{"d_model": 128, "d_expert": 80, "routed_scale": 1.0, "balance_bias": true, "init_std_router": 0.0112, "vocab_size": 10325, "norm": "layernorm", "norm_eps": 1e-07, "beta1": 0.95, "beta2": 0.95, "seq_len": 512}
Below are experts of layer 15 (counted from 0) of a mixture-of-experts language model. Rows are named router (the router's row for the expert), gate (a neuron's input weights, with its number), up (a neuron's input weights, with its number), down (a neuron's output weights, with its number) and show model dimensions 0-127. Each number is 128 + 24 x the weight over its row's rms, rounded and kept within 0 to 255. Numbers have three digits each.
After each expert's rows: a language model's description of what the expert responds to. This comes from a sample of Wikipedia text that the model never trained on.

# expert 32
router:131148160112125104140176081102102129139110135109161131123142161142088133096103180154104134124123127113129143107100148124134114161073164117151113107132134158102133089124096132123160120168103152125100136123133148116067104156155120125123117159164133130148112121155162124132088134132122149159154145121146093125099118149147176162080121092133103094148153095119142159123101098139155098162101
gate0:111074133146142139097138147096146132139074123139162125076172116102112111145135160138118108128106130097096155136110109160100145129132112166151111135125142137143082067169107130185128103119179152145157136102108175104129094129123140143117107097120112145160115135172091092105156103154096101139162079128141151149106120132129151149114113113151108125105118134123107165143146136133128127143127
up0:151125144107152124156121090128078146119120104135142108092083147179143142156112133129168122102134116134133098114139157125148133144144135152117130141104105148084101180138068097177164136159163152152139118119123131156064112116118103182095125103121129103129133147136140130154110154086121108081099170140100100105166126105134133127127109111110156158105118148142106150138120133145110115148160
down0:146119088167110143124128107131129145155170102125134123120142060153076145162152119132138159078146099144146151117134118120126170121120184142157097124149161150105128140124139088121108146120124131104113150146167135165068123082147147146137136133163126133134144095104141116105130157087132123102079117081147131105138134185157127135101097148136125121116094143138108136111151112130079136107139
Description: Leading digit of years and numbers, mostly 1 or 2, in sports, results and discography text, such as 1993, 2016, (12).

# expert 7
router:082134175119128092144092103157106122146103086130152139148135176127126114104118114153125176157129143125148153143180093123107128116105116098162129136144133141098147120115130131126173119148186126146139076117112069121136154136112131134130129145075167131103146107172162150109164144103127106107164119114150147164129134117100146125148156142161095120117107170097119109130093121135101119161140
gate0:137152152156187128116105114137090077123132081075130105144131143139098123146142119116148165125160132107097084132113131132107123173141096128121114110121158178126116135114150135127150111125116114115145125151140132093141108100107131152139121117131153127139127125167158157070136168116102131145143146148130141145184120109114156146107111164138159135122165125110150133129168128169079161072080
up0:119081171136149100117116087120105170160159089158130124139074128140173116131125148136145153110189150120106126119111146143149125129123107138153105133158168135136163088120170169090105145139148109148158138121107162139146169096110159129118128135145115118150138129172152145133176156116114105127172167133105151122135110103148099157152095157148143136132129121133157084157139115117120124141089
down0:107133123117097149144137141143134118151106133120111135124132142070160114113168147122169152162086149148135125141175086116121104142164099112143131118146138111132163125145076130166161122113153105175103189088154108119114127157164136126125115156115150112121140129121104139072136108119152149122096167121149099095112075105094130147092125123115108133094112135158171143131141137168130141096104
Description: Determiners opening a noun phrase, mostly a, also one, this, another, each, every, as in played a key role.

# expert 10
router:113138060137107141102135150153115093134081133108119115150098107107173102134092138168135094099152147127168108165133146121134146086084109092123154126127142117108113129145106111145132111133148125102156142098160139155150158104087158157125144142132136139132108134113120141122136142115146148160090149106099154117105100178117095132173130111173166087143154085111110160151152142127138157103143
gate1:121151101151102126085105086143095139160159139108122117148091112158132115134124152146146167117137132111121132146091128159084167147124134113133138120158151149111168104149172168129107107138170143092167129097157096108132103134120155111126112120118114127130150144172118129108122063175172158129130114139109158128165100091126107119132140101164127130131189161146123146114184124138118137149145
up1:165143117102120157128057099121108126143125107144182146139141162168104147149115146156170145117119178129153132138146147187162097098128131111141127109116149140092092102171099065144154165127117120114113181107110151089134133102098133137188157143120099134122128096087131135130099123139119116122120116114139121166158135140145132125140151138106087132132147113115166138146135121130107109135136
down1:135123137105114161110066156179102155116134135113117113152098159117146137123128127128096109087133158113117179128137150095156120108123110137089143124143120140102193128123114114141089105111102119123165115166102133146098156110102102137165123100134141162148147115139134177124146129131113190141119153142138120096135111094130148086172127123161135103182089104148133140122116127135086114137167
Description: Word-initial stems of formal nouns and verbs in law, government and public life, such as Act, execut(or), vot(ing), imprison(ed).

# expert 4
router:125130160128106141142150110145139121159104127080098130140123124105084116107145167107147124140177153107120141101101097086115201148177130096139104111120151103125108111140103131126156136148123153096106134130152169134142148116130148106138125126109148105103140124090152121123126116135121143101139106088119104149108127203160078143126100151124131158106119098148141108171166086129157100146164
gate0:120120195161155147113113128142149096139088132155126134099131179120121135119135118154145115128116143151179165100116105139118150140101146110159100130138163128124113125116121134146099179127145130086142152118117158121143102171161164107147135138145144107138054151157148121113155119147129133140106117104169133142123136181104092123080089139085122143108102128159135089106132095132145100162143
up0:151132114112108115138146138157082154135139157138159115097117116128169093132169106168075129067135122153087121126129130138161140135119134166173130117140127110111139090116138125112177063100131153108125125118142077132154133078133118149087129126101137134136095113107110165114153128131140137149138148153169074128142132083133129104164115132134116122106125133152166138151098154114150149102091
down0:102086133114133122170143118149133106136158078131140116133165123128114113134162120125174093140140122108155141127135108156149134117122142112097130135139112090100143147151131139153121184115112135075171123174149110166116122153128165101172160130132141136132116114135151156145118119097135081149184119092148111166121113156147115144110116173134136146110150164125156086087073087127129130140158
Description: Inner digits of years and year ranges in lists, careers and tables, such as the 1 in 2014 or the 9 in 1989–90.

# expert 53
router:123128125155138084157108085148142087102081083124163075096128106156166184146169110102121139108121102108105128132173111139140085131137137144122113153150139129134134134163129166140118118127105109120134115109133108151093089150122091144126095157150154152126119140138125119132089120171064167108138129169111123098127094079135149122148124118131109143137118107133146172149135136141132155102154
gate1:098085133089092178128109148146127120141106141091153113098124121154125130168165124118128134130102130148137116136118125122144130139155088118082121135116114165120104133122123109158113085104206134126142185159105126121138114141113087120125117148121107108089139121150097097154150102142099159148117084126115097115143104124121101070183104153106139069125150120105130122150126144115141168122130
up1:105091092139135117087120117113096141130117135150173099094121122142124147151119122128100117113097091079149146124129119117149098110124124139140094156115095125098101128112088106138146128137161053157161184124069120128135124176153112122147132109117123133126126086105110119105174144145142134109155115096122123119170139169094095148130084148103140113118156134093130102146167156159141137128139
down1:111101121144150134133101098132137146162096123102093096092135088159119102155128114193117121134161105163138144143131149170153148153094165122112148143157177117177111110156158138119094126108147141162121126148147075125117101187107127140123158116137142123119118104139087150149167138107160124104119148106120107133116134116114108121102085138132163162172128167134137145147152086142105125130150
Description: Opening brackets before years, abbreviations or foreign script, as in (2009), (LLGFF), (神宮; also Greek, Arabic and Cyrillic letters.

# expert 50
router:145124134176164093182108098108101117101128126107123121110129120138114130131096155089177116128114119163102119117129143121097142113095147119124122122131148124159130135179159137141147126074092126139123087139111127159153139175160118085116143113094093134158091126171105155131120134156152167088158101151121166119141123099148144118098173146153172153122121099155099096149111140096138133126136
gate2:181093136191142135121150142113101152106160104169133124098170147159139099170183152135109128118123148136133118123174086126114150114126151127149123108126152106140067107126120153164131112113133116129119157143105079124112105154079160157147131133156128151146115139170134117142113114143100175091107135147099105112105134135148146139168159100139116115120110148110151116129129111121093097170104
up2:113148113142098150124111133087122155093144124155125126102170122145154130099099131122117137150159107146142180087119152161115112122098085147098118159156098090187119149101131092148119110121080119115114116144115157085117122111124093127117145137133117088145134080114151106184149137165112154093163150080157118131154104119142111091156107126095135152130102122125136155120101132135131178132126
down2:139120191094117110127137125148180136144135128130137097133138117136111155131101130123181112116170098089160092108180138138121119133135139137111135143144125073151100073129144131137124146147106154089095151162117125106170171113143122097120148163124132109153123129110141067084127155095121155102137115148172125135124076109146107099120134131154129119152129146111122090128140165112128099108091
Description: Backslashes, braces, subscripts, dollar signs and variable letters inside LaTeX formulas, such as \frac, _{, $p$, \mathfrak{p}.

# expert 59
router:130119134135143136147184151117113115124089143101091154124091107175120129109140175094112127097111120095146120091170117111120152134115129081112136142145130173123148160119127126141108131128141130117165155168152146119096120123162112155164123121109149137105113129160058178105129088135111120122169119136133113089099108136154090158114126153148163160138102149167105156117097104112160122127097
gate1:103095128136139129149105110139099121175071166120172110102132149153121119128157127096137138109135115156116145129124169090072152138120117148122096116129125126179162134137120108161142185135107115131121135116144141115064095099165089109108125107102141125120126138111146159144124146139129167082158105148099131135118129121163129143071095149131125096150116132075118161098096143149126134151102
up1:147156122148105106141154145100137129128128096142117072117111146117142073123132129095150127136144129105133144161107132158162178165148114100109090125126142132099075088092121114122152163131127128087086115074128145088143113110126129152141144089108130163068120122139154142090112098120141109126146113151115122115156110113163107168103135077101105148117134146074110098119149111143114135132139
down1:091179088117062152128140111146128144071136128133145135111131131138131093123140143087059102116124196147166154153132145128148121141112129116099094125119140078137174141133137120086154128105113104112119172129169097109137103089129129125159138142137158090117137091108149125142166132109142093128110143126136111133099136112133157124123140099130143166125152153106088116140108143124147099104105
Description: Leading byte pieces of multibyte characters in Japanese, Chinese, Thai, Korean, Cyrillic and accented pinyin text, such as ー, ě, и.

# expert 28
router:112138104137149115088125147155087134131139108122092136145138165104094108088129136152094108146104118148131141137114130104135127153175118111131133124136143117129117141101095084085164140126125132103093115140123154182162150160135096137170157140108094118110111090157105125117161135092137098137130155105173154093141143158097096088142126124149097093149136138145131138112128190101114170164166
gate0:147162079116100097102124114149107158128150132149142117132162174107168130119111134168126157128113144149133132137130140142124153124131111108105104134108077109127071124084110121115100136094125129121099167079139105114096128142170126107147127156149106114153100071150154106161081114124138150114132109160127153147142098159119129074122107141134111147177172128074124094103131119109131117148115
up0:159122121167063136107092162121118095086134154116124112150124127086181158119149134143125133124150129122125154119083094122120111117124137122086092119117144111107094149105105138112096120086150111114170108111158147155101108134123116086110110149112158090128126142157109101105137109111120109145114102150130124102129098166127156136180153160101110178155121104127114122102150081125172136141161
down0:134161144149109130102120133149110106127111088101144118125138108101095123136133133088146143105132188095172155126164107114154157130131140158102194113146149143157114145115100146159100136151085132152096119106159137087131125152108110122153104125149179103101090110080118118120144193114173143136113152089107110158138136133138100139161111107101137135152099144132126118111092142106099142146121
Description: Descriptive adjectives and their stems before -ly or a noun, such as strong, public, similar, increasing(ly), critical acclaim.

# expert 55
router:097137191128119120174136122126144124116106080163115087159112177133116121160132113129120143134139124110129091112156136139139133137149130125170100141109136085156116119094164133115148118165140141090171081125114134142148142103158108108148107110146143128153115143158102083144103130137108120100120112176114124090100108137111144147082165083172115125114103103158128091138147185118117130105146
gate0:085141126091156137155149130092139164152116155177153119170150121117078105101139118113175165135136118126168096124111148141153132127137169147143110161148166139173125133118133118101105121073147142133112118147086098137102095153170163137141117109111133152132096152156137106119134119159102165138138117170136148167128112111124121129119067135123153117149137130118146140080107141100156173132121
up0:102103085117139107134126083087154115166125134096153125121151162198135147093111175188137074114105144125164132148139134109103120155116096173132149143139163130120154139156138159115144126132119143137120152135162124128177111097135145119144119159152145085162144169110140105122163132133074148123115124132120110145129078168110146177147130128159111129115123137147112132104106134105107143137130
down0:116093135119141105161155119119104106111153116138132156120140148134109073117117124194111091113126151133171153143120117139122130125162165166126114118077133162136109152120111108140127128112119092128138094148073115136155113138129140117137162149149096154201105085122138131121158137138125126120137116132138143130107165169088133154108094094147121119152111147125108134120064178141084122137173
Description: Closing quotation marks and parentheses after song titles and years in track listings, plus band roles like vocals and drums.

# expert 13
router:123118108163113096166081106094140127164142113162104089122096117134146184133130095119081114105137109141122115176151161112155120133137131123130141153101149112086093115107146126122155185149123127139146120148090152090158111147100102141116120097149098113151126120126101098175109136131161125145114115142127177131129109172179139117168105130145096169102101098128120116164146144111110119125145
gate8:104161130124142115165128150125109129146139132141108129129097153107152107115123142121129139150111122092114108187141116128158086107141125139091103123135081171089107111117125130084156123130093129113104153173140152136114070122129119127106172061130133160131116096139151139136118161112159140136127120101126093104176123146177112153126060139135135090130114158092136141104096152136092110147147
up8:124126119130132126116097116127156143126111123138124091126125113100099130145146124123159091147137089175130147111114130177102116111135112141115087139138145110157125146130159104110109134073133054128128074110099131110122129119070149070101109125104154116111119116116112147108144118139080097086156195129174128145128134157092145103141134110138135131133157142150128094172139104109138126093160
down8:140124172078136137128122147130096106132121116138141117124100129123161132129140134178093167143109131140103125088142151074133138146133113079122142124133111160102155134104127134169130124116154132099115141106107107129097108133127097135121109093100141146109133090088108199132150118156168128121159084158112163155078156153161124120199110138116103135145130173124087129138131112137107156141137
Description: Closing punctuation inside table rows and discography lists, such as semicolons, periods, parentheses, dashes and pipes, plus Yes or tick marks.

# expert 39
router:131116130112121112118150122170118100109159141145150158116101113141101142098132131094114148128114131061137150152117157123149121115137095145123093154152171143153161128123094137137131144098116171098114106102166163170131060104129152097141127104089114153138144140154113116120127153125116128162137106143098114171124151112154128117134069086119159177129135157137109159176113127120101098089127
gate1:127122118104148154110117128098098123174119121118115094129137099069108160136105165095102145126145147084153154138141140123144103079158155118105137145117150161092126131125154146112139168120143155123107146124156133139155092133147142117147098189150132136116120095134093087158146110098116121086123167065116160154121129143152123118182096130137129100095166118119141166112121159112152148117120
up1:126137143079140127106132152093139131108164085104135135130121092166133104180131148115150130117125127131100136160143132131147136104101140130145158118111100102094156128122100127134138180142090146108173139132115105116114056132073131130106126132142069096131111140104136130118097136109147153102134152104157111103142119102092098127117105163141113131100119090073133109078073105136122119107108
down1:127119152135129138112123143117162082153091137110168162118115128135159106183134153137109140126138122147154135127136152142141167095179118102138135141115123148146142196124126085092117160104081113101099132186120152113147046132137080134108154146130116135145118133129125131104086128122130149098079114105089126119141130136139133075134081137167154113140115145120132114113129142147123114146147
Description: Syllable pieces inside Indian, Pakistani and Arabic or Persian names, such as Raj, Bh, Krish, Moham, ak, in cast and results tables.

# expert 44
router:094133160133127125150124115175144091158094145117137087155103175147092113100139139085162128126111133144086105166125125105134171155138125157126166114103149123103163108112140126136132153127159142130107173166145140083136166162099107174116101166119105107119147159092112134113123132136091144136135124143101176118133108107104135112167134096144098116089124166144137166131127155148104093128134
gate1:148129111122112147162101177126139123137147131154138115143087098138136114158112143091059135149124132155123139094154127122094129090128152118098128124150103096162121093146159106144131153124107155114096159114090133119130169124088057146157062127127126119130165160115134173113118145148114146163115100179118128143076132140115157129118147119109105091090130149134120141116115118133140095124141
up1:070146149138154125111108136133108115190139146122116155144165136132113140169140142129092129097092088137117109076096117112115129118102128133153135109121167129125164166095102149119124171100136143102087113142130115148153101133082102107170124114146087130081108114136134156096153131099143073063137088157125151125126127150142135142146132125149099121149134080130129121158136107143151124142138
down1:110172158132100135134141095145149114178101133132154139103130156108100125090115131074152094149098098125147130126105133077144137131127140135098182131113178166166180145131105150123116126117124149127133158139103127117116142118113124142126130170129101133114165101091173180127142099162092165127147104116161164181099143123155136154143149139146115132117130110132153151138125109132128128187123
Description: The, former or 's placed before political and official bodies, such as "of the High Court", "the National Conference", "Carolina's 4th district".